Weights of a small mixture-of-experts language model, trained from scratch on English Wikipedia: vocabulary 8192, 10.7M parameters.
Below are experts of layer 4 (counted from 0) of a mixture-of-experts language model. Rows are named router (the router's row for the expert), up (a neuron's input weights, with its number), down (a neuron's output weights, with its number) and show model dimensions 0-95. Each number is 50 + 12 x the weight over its row's rms, rounded and kept within 0 to 99.
After each expert's rows: a language model's description of what the expert responds to; "mostly gets" lists some tokens that are sent to it at least half of the time. This comes from a sample of Wikipedia text that the model never trained on.

# expert 8
router:42 48 64 27 78 61 62 51 54 39 38 59 73 45 31 46 52 43 46 40 55 53 52 54 40 55 70 53 54 46 60 35 62 41 31 38 55 46 38 56 33 57 46 48 37 44 32 62 60 66 44 47 42 56 66 47 38 45 41 27 28 77 47 40 57 49 48 67 54 55 61 65 61 74 51 48 25 68 55 46 44 73 71 56 77 48 49 43 63 47 49 51 53 35 42 53
up4:47 41 40 45 43 51 49 47 59 55 39 67 57 51 61 39 58 36 47 48 65 38 47 61 57 74 65 47 56 53 56 62 41 58 23 20 47 63 42 70 58 35 63 57 22 49 32 26 57 54 36 48 42 55 61 70 37 36 47 37 48 57 52 42 45 62 41 37 62 47 36 72 21 46 41 58 47 49 58 25 38 55 50 52 32 51 46 47 56 37 42 34 68 30 40 52
down4:41 60 53 40 45 57 59 52 46 32 19 45 43 45 77 51 36 27 49 41 58 74 60 36 50 41 43 57 58 44 61 46 42 33 50 29 40 48 47 51 25 50 37 69 36 27 35 46 45 64 60 50 56 46 49 72 52 57 51 61 51 49 68 47 63 45 50 41 48 37 58 43 44 60 56 24 57 60 62 47 67 54 23 50 64 42 56 46 35 38 34 54 37 29 30 49
up5:38 75 50 38 49 43 52 56 67 40 47 41 60 49 57 45 44 55 59 41 42 52 22 67 41 41 64 40 57 49 28 41 58 59 52 46 55 34 44 51 39 64 57 48 53 34 55 34 37 43 27 67 57 57 57 37 17 41 49 47 49 82 67 46 39 51 27 45 43 56 39 46 51 39 76 56 50 51 63 47 54 54 52 36 47 41 68 28 74 47 39 48 57 28 51 39
down5:46 34 28 66 33 48 69 61 63 56 51 61 66 62 54 70 69 25 37 52 18 64 44 28 68 37 61 79 49 55 63 43 28 60 55 60 55 42 67 49 62 49 46 55 63 40 38 45 48 37 37 40 45 42 62 51 30 50 39 58 43 36 65 50 68 52 56 36 54 69 51 51 51 59 64 46 49 46 59 44 59 62 58 37 55 55 44 46 54 72 57 42 65 51 42 44
up6:56 55 56 57 48 26 77 45 58 42 43 46 56 45 60 51 45 44 46 54 71 44 70 46 58 45 50 55 35 23 80 22 51 45 40 11 29 58 35 53 27 51 34 62 51 53 45 42 41 56 44 61 50 64 56 42 48 52 61 53 55 46 48 57 47 41 44 37 47 41 46 48 54 38 53 44 24 51 46 53 43 74 75 49 47 63 50 71 47 39 30 61 37 43 47 49
down6:64 62 61 50 27 48 55 23 51 37 68 55 63 39 43 59 52 35 52 64 49 70 27 51 41 47 45 59 51 60 47 53 45 53 42 51 49 68 45 49 26 49 52 54 43 48 61 57 44 64 29 46 66 37 30 68 48 70 45 39 69 53 57 51 74 27 48 57 61 53 56 51 41 75 48 15 66 57 57 55 35 48 22 58 66 43 62 48 61 55 44 51 46 54 47 50
up7:55 47 52 57 62 43 47 41 30 42 34 42 53 47 42 62 48 60 49 52 38 38 43 57 51 53 45 66 35 40 53 51 47 73 42 65 67 62 34 42 41 40 55 42 51 71 44 48 69 56 36 50 38 43 34 69 55 51 32 44 66 72 53 49 38 51 51 54 49 45 46 70 28 34 41 47 43 68 54 32 72 62 24 75 67 51 45 40 80 53 60 37 44 61 56 75
down7:74 54 42 49 52 52 58 53 47 51 46 41 28 48 42 47 43 71 61 74 57 33 31 43 53 42 70 49 56 59 53 47 51 61 45 68 54 59 42 55 44 61 53 55 37 70 62 73 50 42 41 28 56 41 63 53 51 54 32 44 65 51 59 65 36 40 36 55 37 52 74 53 48 44 63 31 52 40 49 48 27 32 08 51 52 54 53 62 58 50 44 56 26 49 42 72
up8:58 48 64 48 39 40 72 42 22 56 51 50 57 68 57 63 58 56 39 21 44 56 48 50 47 59 52 43 77 42 51 47 55 63 42 54 54 64 47 54 40 51 56 67 62 52 43 31 65 65 60 52 32 51 23 34 43 39 65 28 44 59 39 29 65 61 51 60 32 62 45 66 47 65 46 59 34 51 29 51 48 60 46 40 40 52 50 60 41 42 47 75 52 27 58 68
down8:73 52 49 58 49 51 59 48 52 49 50 36 38 75 71 52 63 36 53 32 48 46 68 44 31 52 56 62 52 48 70 56 25 34 62 45 36 43 53 78 64 35 45 49 38 35 52 48 20 33 42 42 51 50 61 46 56 46 64 73 54 43 47 21 38 52 70 59 57 26 40 55 52 34 56 25 41 51 41 57 59 67 52 61 54 39 44 47 60 50 45 52 53 51 52 34
Description: Nouns naming institutions, places and offices, often capitalized in proper names: University, Court, District, government, village, Deputy, Security.
mostly gets: " University", " District", " government", " House", " town", " Court"

# expert 24
router:50 51 49 50 58 51 81 67 44 48 34 45 64 60 48 42 54 52 52 53 65 54 65 64 50 47 55 57 43 39 55 21 61 40 40 46 59 43 32 27 25 54 70 22 48 46 22 63 52 43 53 60 58 52 80 54 33 43 28 36 52 57 50 47 52 53 47 58 54 49 39 50 60 69 47 55 41 52 49 34 24 59 55 53 44 23 40 47 52 64 44 40 64 43 53 67
up5:49 38 52 43 62 63 57 47 42 46 40 69 27 77 38 52 38 55 52 42 54 41 59 60 69 50 45 43 51 57 16 42 47 54 48 48 57 44 53 56 50 76 29 75 25 48 49 47 64 50 49 52 47 42 45 55 39 66 39 55 59 30 52 39 40 67 28 57 65 42 55 42 62 40 51 33 37 53 54 46 33 18 54 73 32 45 39 64 57 47 55 50 58 30 51 50
down5:26 53 43 66 55 51 59 35 52 62 34 65 42 51 41 55 67 50 58 50 43 45 45 39 78 51 66 58 53 53 49 41 28 43 51 48 47 29 51 38 26 61 59 38 29 60 56 26 32 43 63 57 76 39 51 57 59 86 35 55 34 57 45 52 46 52 47 60 45 57 41 38 46 45 64 54 41 57 55 73 62 53 67 54 64 51 81 56 52 51 52 33 42 52 43 50
up6:40 60 37 51 58 44 71 58 33 45 46 47 42 60 40 46 42 53 67 46 68 48 12 39 63 38 49 48 55 38 62 51 50 54 66 51 60 57 28 49 42 60 49 38 50 72 46 60 46 50 38 44 64 64 46 44 58 34 25 32 58 59 43 52 52 59 35 67 37 60 65 40 77 29 51 29 54 37 52 47 30 38 59 30 42 36 54 51 41 72 48 43 36 51 63 63
down6:44 55 62 36 55 46 73 48 61 39 67 50 59 39 64 33 45 48 68 41 69 69 38 70 28 72 65 66 49 56 57 57 52 56 32 46 63 24 40 39 53 49 48 50 43 53 51 60 45 55 62 34 54 63 65 45 47 56 41 29 26 39 46 57 55 37 62 63 34 60 61 51 44 55 44 43 57 49 51 57 56 60 42 36 45 54 18 51 15 53 59 66 38 53 42 43
up7:28 33 42 60 68 64 52 40 35 49 55 44 43 49 65 43 51 57 51 50 69 52 68 66 64 33 57 49 58 37 52 46 55 50 43 39 70 40 47 36 38 40 50 49 36 53 47 50 46 51 38 58 34 58 33 26 46 48 49 35 49 28 53 59 58 27 40 36 75 34 72 40 47 43 47 37 52 55 27 42 47 34 63 63 38 34 46 56 47 44 11 44 50 61 55 64
down7:55 40 61 53 44 31 39 57 43 30 69 61 54 46 38 33 35 29 64 50 47 55 68 57 47 57 69 71 44 40 49 52 51 42 56 53 18 40 50 69 49 30 28 61 68 59 42 52 50 40 62 72 66 55 56 55 62 51 55 42 56 59 67 53 25 47 61 70 35 26 50 38 35 53 57 64 59 51 68 67 39 56 59 41 53 42 47 55 52 53 31 53 65 54 60 61
up8:59 44 56 58 48 65 46 53 61 50 32 82 56 45 41 43 64 48 55 30 47 47 43 54 41 63 73 69 45 58 63 56 65 54 53 61 59 47 44 32 49 53 28 55 68 43 24 45 51 48 35 59 69 32 68 57 53 41 29 43 33 55 49 63 48 55 68 53 31 46 28 40 59 56 43 56 36 50 52 49 69 65 58 62 77 46 49 55 41 59 47 83 49 45 59 49
down8:46 55 55 51 51 39 49 42 55 45 47 34 22 34 63 30 59 36 44 64 48 56 36 58 40 78 56 48 53 37 49 74 39 57 40 85 44 38 56 42 59 45 41 65 64 50 30 48 56 51 49 60 77 59 61 51 43 26 49 46 58 56 58 57 46 46 72 34 61 34 59 52 36 43 56 35 74 43 43 45 72 46 37 43 64 53 53 63 40 68 48 49 41 59 67 45
up9:46 65 53 54 69 52 44 56 56 43 45 35 52 59 40 57 33 72 52 70 59 33 50 51 50 39 49 55 55 72 57 43 66 37 79 64 55 43 41 55 24 35 49 48 64 52 40 52 46 54 44 70 54 57 39 74 54 65 52 84 57 43 37 49 55 46 55 54 60 49 50 76 45 50 25 46 49 39 43 52 46 70 38 15 53 47 43 57 37 57 32 44 53 39 61 51
down9:12 43 51 61 17 55 59 67 31 59 40 54 60 44 46 55 52 34 44 38 65 48 47 49 29 66 45 50 36 58 65 57 47 45 50 37 56 46 54 42 76 63 50 55 58 39 57 64 49 48 57 56 57 44 28 64 44 47 45 73 34 56 48 43 39 58 51 45 52 41 21 58 64 53 43 38 60 56 33 53 57 83 43 34 49 47 61 42 57 43 46 35 56 38 50 29
Description: Country and place words such as States, American, British, California, plus letters of abbreviations like U.S., IUCN, NXT.
mostly gets: " American", " US", " British", " California", "″W", " America"

# expert 31
router:47 30 70 51 61 57 73 53 57 24 37 50 54 57 54 25 42 49 37 58 47 55 58 61 37 33 53 51 49 36 46 42 54 34 36 50 52 62 43 32 23 46 66 33 51 55 42 46 86 54 38 50 41 50 45 46 18 38 61 56 49 57 28 52 40 46 26 58 39 44 56 55 60 49 39 64 37 37 43 36 37 47 36 59 59 49 34 45 59 55 53 71 56 40 48 41
up0:62 41 64 63 52 42 68 47 32 49 34 55 53 51 52 67 30 35 43 38 51 41 37 52 32 57 64 30 58 38 49 55 30 48 69 79 47 59 32 65 46 42 47 67 61 54 44 63 51 74 42 23 29 35 62 40 31 27 49 61 43 56 58 49 44 57 42 60 61 42 50 54 53 48 49 54 45 42 45 69 45 64 45 67 71 49 64 57 45 45 36 58 57 44 49 75
down0:74 67 32 52 61 21 48 51 47 51 41 40 65 61 24 53 63 43 59 45 46 58 68 70 40 52 63 56 72 35 46 40 53 41 45 40 39 63 48 74 46 44 63 54 53 60 36 47 56 58 30 62 54 20 55 75 48 50 57 56 48 34 63 64 37 49 42 44 37 43 64 51 51 60 70 40 43 55 49 43 54 51 38 53 63 51 56 66 57 39 61 17 58 45 52 40
up1:50 46 42 67 38 50 56 57 44 61 50 29 62 74 53 21 45 58 36 49 51 72 39 45 42 38 53 23 51 57 65 59 70 63 31 42 74 38 29 29 44 54 49 48 65 58 55 59 43 36 54 50 51 22 57 41 48 42 60 51 52 37 44 72 45 62 44 64 52 76 49 44 56 48 61 56 49 61 22 34 51 38 48 44 52 45 37 42 47 55 41 63 50 26 49 42
down1:68 39 38 56 46 58 37 73 68 60 49 43 41 43 50 56 49 45 29 86 47 43 47 43 62 63 50 53 78 60 48 70 46 20 46 57 32 43 56 48 47 44 60 50 35 68 45 23 44 52 42 53 60 39 25 56 49 50 46 62 38 49 42 23 71 59 51 50 40 50 44 30 48 61 68 49 43 59 74 58 59 45 57 50 57 44 51 52 46 56 51 58 63 46 70 44
up2:38 37 48 38 38 29 54 55 70 56 50 52 46 32 53 69 57 58 56 53 57 39 56 74 49 46 75 56 37 45 28 44 56 50 60 74 66 42 67 45 49 53 47 43 44 54 27 49 67 51 50 70 57 40 56 42 39 67 39 60 51 61 42 64 47 62 36 49 70 30 48 30 52 37 43 71 32 49 47 45 59 75 42 43 71 54 54 69 24 57 49 41 48 38 46 58
down2:30 40 60 62 36 46 79 39 63 49 64 32 25 59 58 38 61 43 50 41 34 53 58 40 52 43 38 43 59 36 39 64 36 57 57 39 55 45 44 42 52 49 45 57 62 65 73 51 32 43 27 52 59 43 64 43 56 44 77 35 48 45 50 50 50 60 53 62 54 47 40 52 65 48 53 41 56 42 49 48 56 77 26 47 37 44 49 47 60 11 50 63 54 60 74 64
up3:51 61 44 64 47 42 59 59 41 41 42 42 57 41 65 51 45 38 35 48 60 48 34 31 51 41 66 54 59 77 52 62 62 54 56 61 26 45 47 48 42 50 56 38 35 45 39 79 27 69 33 48 66 54 60 31 32 56 51 44 62 31 82 58 64 52 49 57 69 46 53 70 57 40 54 58 44 53 34 59 24 49 41 59 45 42 50 26 38 65 53 51 55 45 33 57
down3:43 62 48 32 48 53 46 54 66 50 35 41 44 65 50 45 51 52 47 46 38 47 40 24 59 44 72 76 34 54 51 67 36 26 55 60 68 22 45 60 22 55 59 52 46 72 35 42 31 45 44 46 32 49 43 47 67 24 61 51 42 45 42 66 56 64 58 40 74 46 52 34 47 52 62 47 50 48 64 51 64 41 31 40 45 65 52 68 36 42 50 43 65 55 49 55
up4:32 38 45 60 61 71 47 39 67 48 36 56 45 45 45 39 24 36 42 71 45 23 37 51 57 70 34 73 52 44 44 52 12 38 65 55 56 70 34 40 51 44 61 42 50 41 40 57 38 57 47 47 45 81 32 43 48 60 53 50 47 64 44 54 41 50 48 52 49 30 54 56 44 40 52 50 42 53 46 48 18 63 54 61 41 46 43 54 39 50 57 49 67 42 31 40
down4:68 49 56 62 63 53 37 59 68 65 55 36 37 51 46 23 48 40 49 62 37 33 38 48 55 58 49 57 52 49 55 57 32 13 62 50 62 60 40 50 34 60 48 63 45 55 41 65 65 30 41 40 59 58 61 42 50 63 75 41 57 62 60 47 45 53 49 68 40 25 53 44 76 33 52 56 70 47 57 47 58 47 34 53 42 72 48 44 59 47 63 50 32 72 44 52
Description: Middle pieces of longer words and names after a starting capital piece, e.g. Leg-isl-ature, Arch-iv-o, Agg-reg-ate.
mostly gets: "leg", "intend", "greg", " Av", "erb", "av"

# expert 11
router:48 50 67 42 43 52 48 61 38 51 47 32 32 51 45 63 50 54 31 48 56 35 63 53 36 37 46 34 47 54 72 53 59 46 47 73 44 53 53 39 54 52 60 40 56 42 48 52 72 48 71 48 39 47 68 37 55 32 32 50 39 69 33 45 80 60 38 69 64 45 35 51 58 59 50 62 44 69 40 48 24 46 64 61 61 47 50 42 86 69 39 57 43 39 36 54
up6:53 45 60 32 48 44 23 69 46 39 44 60 37 51 49 62 41 34 55 58 76 43 63 63 38 78 50 47 42 51 39 43 58 63 60 46 43 51 62 44 28 43 61 59 26 49 45 45 51 41 59 75 52 48 35 45 45 67 37 50 49 38 59 42 43 60 46 61 54 41 53 62 63 50 76 59 63 50 35 72 62 51 72 50 59 42 44 40 70 61 28 76 62 52 44 55
down6:53 23 32 70 29 54 45 56 52 59 56 48 64 60 37 73 58 55 61 36 55 54 52 52 46 48 52 12 26 50 51 56 64 55 46 58 36 49 54 54 68 41 32 50 60 32 69 43 62 27 51 57 70 55 43 57 63 39 31 48 38 47 59 43 55 26 35 51 45 49 45 39 61 35 45 54 58 55 56 65 37 27 43 42 34 49 64 39 30 42 49 49 67 45 56 44
up7:58 42 48 62 49 66 38 32 55 20 50 59 34 56 49 41 41 58 39 58 48 47 60 37 35 43 52 55 67 61 48 41 47 30 55 45 72 63 30 57 26 58 76 52 53 38 46 64 70 48 42 53 34 48 58 37 47 33 53 71 71 64 49 60 65 57 51 28 63 44 58 45 56 44 36 55 47 42 58 29 53 34 61 42 43 45 60 59 63 44 44 38 45 77 43 72
down7:28 46 77 49 32 41 57 52 39 36 41 42 70 56 60 42 78 49 63 65 26 40 31 32 74 57 43 56 66 53 46 46 51 65 38 51 46 40 53 50 65 44 21 41 55 52 50 58 30 45 34 63 56 55 35 45 44 32 49 64 31 41 56 44 42 49 45 47 76 56 54 58 69 44 43 38 34 30 52 36 50 49 54 59 45 40 57 38 50 40 49 55 40 67 45 69
up8:48 55 50 58 52 63 38 28 49 69 37 39 40 40 46 43 28 61 49 48 31 78 69 45 51 61 37 46 54 37 56 38 51 43 54 39 49 47 48 63 51 45 53 61 44 46 50 55 49 43 44 29 41 36 48 39 56 62 38 53 24 75 50 61 44 50 65 42 76 38 59 45 45 58 36 32 42 22 63 44 30 56 27 72 42 71 53 42 58 51 48 61 75 47 59 55
down8:51 49 44 69 34 52 32 45 53 63 42 24 44 39 52 39 60 60 60 60 48 40 53 42 57 65 74 59 54 60 50 67 35 75 56 47 58 67 47 55 64 69 48 55 34 58 54 50 58 51 40 48 30 62 21 45 60 63 50 57 28 58 38 66 52 37 62 45 49 62 64 46 44 34 55 40 71 57 42 34 38 82 34 50 45 64 76 59 61 50 59 54 52 53 39 52
up9:50 66 34 48 36 72 62 25 43 61 48 60 55 39 49 54 46 60 38 42 58 56 54 57 56 22 40 57 60 51 60 46 51 51 35 69 67 62 46 49 66 52 45 53 40 44 55 25 53 45 62 30 70 38 54 34 40 55 38 47 40 66 35 40 54 55 40 36 37 59 40 39 28 34 42 68 36 69 48 54 60 48 46 66 75 38 48 46 38 41 41 58 68 61 21 55
down9:39 42 58 51 54 39 16 49 69 58 63 59 51 45 52 50 55 45 36 45 64 28 48 53 53 35 45 44 66 57 39 43 34 49 57 66 60 45 50 56 44 25 66 76 42 33 60 46 42 26 52 36 63 42 59 60 41 52 51 54 46 65 43 68 42 58 46 34 61 38 46 25 31 47 59 39 61 53 67 54 18 44 50 51 41 22 70 36 50 47 56 50 40 59 55 52
up10:65 63 66 43 38 53 50 58 71 48 67 62 44 36 41 40 84 53 33 36 45 51 56 55 46 52 64 57 50 51 61 67 51 45 24 46 41 62 27 33 57 60 61 30 45 34 66 67 51 45 46 63 63 33 67 64 66 54 19 53 62 51 48 51 44 34 55 55 56 40 47 46 64 48 29 59 48 42 80 46 54 53 41 46 60 47 28 44 56 39 45 50 40 54 42 48
down10:51 53 50 56 27 38 42 58 44 52 51 70 36 81 43 57 44 59 37 40 71 64 59 46 45 50 84 62 50 49 55 45 39 55 57 53 38 63 59 62 64 52 42 45 40 60 31 39 14 56 50 83 53 50 52 58 43 56 61 47 40 44 61 55 45 61 56 52 47 44 54 52 60 37 62 53 56 12 45 41 38 51 54 37 71 35 34 53 52 39 67 48 60 49 42 48
Description: First word pieces of longer words, often Latin prefixes like ex, un, re, con, comp, im, after articles or not.
mostly gets: " ex", " un", " comp", " pro", " exp", " int"

# expert 14
router:52 55 47 34 61 59 42 38 48 57 56 43 64 27 32 52 49 39 64 31 63 25 70 69 43 46 49 65 33 61 47 47 75 51 54 43 44 65 35 42 27 53 66 54 73 54 57 44 63 66 45 52 59 64 45 53 50 42 31 51 57 57 41 58 54 71 58 55 40 57 54 66 57 75 63 52 48 47 61 25 30 52 53 52 61 43 40 55 77 38 49 41 62 42 37 35
up1:67 61 58 47 45 46 47 42 66 42 59 43 52 44 58 61 57 28 50 36 13 32 66 49 50 60 50 70 34 26 41 57 42 53 54 44 51 60 66 50 48 56 51 49 55 55 48 27 63 68 58 73 46 63 54 50 52 17 39 39 55 54 58 39 34 51 67 57 52 48 53 69 61 50 33 66 57 57 61 55 38 49 50 77 72 47 48 50 43 44 34 43 78 51 52 56
down1:41 57 52 51 45 33 30 60 37 47 51 30 64 24 48 45 63 55 54 49 56 52 41 62 43 70 43 50 69 43 74 65 47 45 46 60 55 37 57 59 64 34 52 36 54 36 45 28 37 34 45 52 59 29 61 71 39 49 42 53 52 20 53 37 57 44 35 66 49 54 47 73 48 59 71 57 38 62 30 31 40 55 61 64 42 55 50 46 57 50 44 67 39 26 41 37
up2:69 34 70 44 63 63 58 39 65 58 51 58 33 28 40 42 54 50 56 33 52 38 48 55 50 69 49 32 57 51 49 34 60 49 45 71 58 38 64 65 41 52 43 39 51 40 56 33 41 54 43 30 37 60 73 60 63 46 54 27 58 46 60 53 64 58 37 49 59 58 58 59 60 43 79 52 23 33 64 32 34 38 54 53 69 61 54 57 47 48 44 69 39 50 72 52
down2:66 51 47 77 27 35 29 43 66 45 56 40 54 41 30 44 53 59 61 39 29 61 57 33 60 45 66 48 50 41 37 37 42 49 76 47 49 39 55 65 60 41 62 28 77 72 58 55 64 66 36 48 49 46 50 56 56 63 53 41 57 25 55 50 63 47 75 46 41 40 51 45 44 28 69 50 42 34 46 50 42 52 51 50 29 62 50 48 59 35 47 54 56 33 41 56
up3:46 77 78 58 57 46 64 47 67 65 40 40 61 39 37 58 52 48 61 33 51 72 72 57 60 40 29 24 42 40 41 29 51 48 51 61 54 42 72 45 62 65 63 45 46 44 68 40 60 23 64 44 62 45 41 45 38 51 63 60 50 51 61 56 46 47 45 46 50 36 46 39 48 52 54 35 56 60 47 38 56 19 63 65 43 49 45 44 53 48 35 28 70 41 44 52
down3:42 58 26 45 74 53 56 51 46 70 47 52 71 46 44 70 73 40 60 64 43 70 55 20 45 44 38 24 64 47 57 43 57 52 27 46 52 62 47 43 56 25 47 34 59 78 60 60 60 39 56 48 59 50 37 47 66 44 49 53 46 51 43 55 48 56 41 24 43 50 59 33 43 60 56 46 60 30 71 40 33 46 51 41 36 47 63 55 28 37 58 53 47 51 56 44
up4:36 54 73 33 26 52 45 36 58 32 54 25 45 53 46 55 37 35 52 38 33 60 49 57 48 60 58 54 29 34 39 69 54 36 52 39 78 48 60 40 48 53 64 62 64 67 70 21 50 46 35 57 52 59 43 51 42 38 54 56 55 50 50 39 64 69 37 61 53 50 51 56 38 73 49 63 71 62 71 47 46 43 55 51 47 52 57 32 59 39 41 39 69 34 49 52
down4:41 64 39 43 59 47 34 59 35 42 43 59 11 47 40 31 51 50 58 34 52 78 40 66 77 47 51 31 64 39 51 60 37 60 46 45 56 44 37 43 52 60 51 60 63 56 46 50 55 50 61 53 51 46 35 49 57 32 56 66 25 55 61 37 59 75 52 38 74 43 62 49 41 58 36 40 65 29 51 66 69 41 34 51 40 60 50 46 63 52 45 38 43 47 67 47
up5:59 66 51 55 50 43 50 31 58 64 57 35 47 62 39 52 68 41 40 45 50 56 68 58 41 48 57 52 33 45 53 73 42 55 47 45 77 56 40 57 30 57 50 46 73 34 60 54 36 47 45 63 47 37 55 53 70 50 54 53 72 54 27 20 32 61 36 57 59 37 71 64 63 54 46 55 73 36 50 34 22 50 40 55 45 33 62 40 57 47 62 49 30 42 58 56
down5:52 52 43 47 36 41 39 49 22 62 36 43 56 50 57 48 63 62 48 54 51 75 36 28 43 66 54 46 32 33 52 48 44 32 56 41 52 42 32 35 47 52 46 41 49 36 72 45 67 53 66 46 78 57 60 44 66 52 40 47 47 56 40 51 38 61 75 73 55 55 66 51 52 55 46 49 48 71 22 42 55 38 47 27 31 60 45 48 44 49 53 25 41 45 38 66
Description: Prepositions giving place or time, mostly in, on, at, during, until, near, as in "a small town in".
mostly gets: " during", " until", " in", " along", " near", " at"

# expert 12
router:49 57 53 52 61 50 71 50 58 54 42 40 78 55 48 28 50 45 39 43 28 33 68 60 47 28 47 53 15 44 53 36 51 41 46 59 33 51 39 46 50 48 49 49 62 48 41 70 76 60 59 45 51 64 57 36 39 58 47 43 40 73 42 48 58 62 35 57 51 56 46 49 74 46 63 70 52 52 44 59 33 61 62 52 72 48 41 23 61 62 27 56 66 48 49 50
up5:51 35 43 56 48 46 77 43 54 47 59 53 47 50 52 43 43 68 52 36 41 60 58 52 49 61 60 55 47 54 62 81 48 41 40 50 60 57 60 52 29 65 51 61 32 50 44 46 51 41 54 52 57 56 48 58 28 47 52 33 58 43 60 62 57 71 76 58 29 59 51 39 53 65 51 44 24 60 75 62 63 57 56 65 70 55 37 57 49 45 48 37 64 42 95 46
down5:56 51 46 72 40 48 55 51 64 29 60 27 56 48 44 68 65 46 41 50 54 57 56 62 48 61 57 62 61 33 35 65 52 56 64 58 49 82 58 38 39 48 36 65 64 67 59 64 40 58 53 68 52 15 50 58 60 37 58 61 65 60 51 34 52 36 48 70 40 46 63 50 63 52 58 59 58 46 68 56 52 48 30 43 54 52 51 59 72 72 71 48 34 63 45 64
up6:40 42 67 64 66 58 61 57 55 45 73 33 45 44 51 32 61 58 69 59 53 59 68 37 70 51 56 28 57 70 53 48 40 47 54 30 77 63 39 34 37 47 65 67 49 56 53 53 43 43 55 38 70 53 76 47 70 49 52 49 51 66 38 26 56 48 48 67 38 38 50 74 44 53 47 51 80 39 58 63 53 48 35 64 60 49 52 38 42 41 46 44 53 48 42 45
down6:59 84 47 55 66 42 40 35 58 49 66 45 70 46 40 32 67 39 35 57 49 67 32 49 59 55 74 55 63 56 45 76 53 44 61 24 58 57 54 56 51 50 56 73 54 60 54 58 52 28 47 41 59 47 48 35 50 66 52 50 38 42 55 44 46 55 58 66 56 45 38 41 34 19 69 45 27 31 36 39 47 45 64 66 45 55 63 40 51 59 41 45 46 59 56 43
up7:41 56 61 36 77 45 83 56 56 40 64 44 52 47 51 38 50 39 47 57 50 50 67 65 46 38 55 49 24 58 47 38 43 48 47 61 39 42 56 45 44 48 62 42 38 54 58 51 50 71 48 56 60 45 43 55 32 44 57 48 58 59 34 48 47 50 46 66 76 51 41 40 72 64 37 77 27 41 52 35 42 55 62 81 63 35 51 45 59 64 29 44 63 46 70 35
down7:50 48 40 62 55 81 46 37 45 33 40 39 50 41 59 50 48 46 45 49 47 27 31 48 53 52 64 38 83 60 67 51 48 40 42 42 57 51 49 46 33 58 50 50 37 47 51 39 35 62 64 50 34 49 21 73 77 53 47 35 67 14 39 50 55 43 45 50 37 61 52 39 36 64 45 48 61 47 57 30 38 45 54 43 41 64 47 57 42 62 53 57 52 31 57 32
up8:49 64 58 62 76 42 63 47 68 66 50 57 47 40 47 43 54 31 40 41 51 39 77 48 57 41 44 62 22 50 48 19 53 74 58 60 63 57 39 53 52 47 42 67 60 38 41 43 73 42 63 64 53 44 42 58 35 54 62 50 49 59 74 46 59 46 43 46 46 37 37 44 44 62 48 56 54 64 27 68 26 71 53 37 75 50 46 39 57 58 52 48 45 41 59 51
down8:48 62 48 52 44 47 25 49 51 66 55 38 57 28 63 43 66 63 41 56 45 62 57 48 58 64 56 37 30 41 54 55 48 49 59 58 71 28 52 52 33 41 64 54 39 56 31 47 54 39 40 36 45 55 60 48 44 55 54 31 41 51 80 41 51 48 72 53 61 55 55 60 58 51 52 54 82 33 44 43 46 86 37 84 66 57 53 41 51 36 44 53 41 48 39 44
up9:53 57 70 50 78 47 71 59 62 55 59 45 39 56 62 78 45 47 33 42 30 20 18 57 51 51 56 50 62 45 65 69 70 51 63 57 45 61 53 60 39 58 36 54 63 54 55 73 49 49 39 60 39 61 59 60 64 58 24 62 46 52 52 50 55 59 42 37 62 39 73 43 50 42 40 55 58 50 52 42 37 50 55 61 67 29 68 42 52 55 46 57 53 46 68 44
down9:48 51 55 67 41 46 47 38 36 41 45 59 71 57 51 70 76 47 63 73 59 57 39 35 25 54 61 33 47 38 49 61 67 33 43 38 48 48 41 42 51 43 51 54 49 47 37 65 62 64 43 45 58 45 28 61 41 49 31 62 62 36 43 64 33 40 58 21 55 42 54 47 31 57 62 51 46 46 32 51 25 51 63 43 45 27 45 45 35 70 66 63 38 42 40 54
Description: First three digits of years such as 201, 199, 202, mostly in dates, year ranges and population tables.
mostly gets: "201", "198", "199", "197", "202", "194"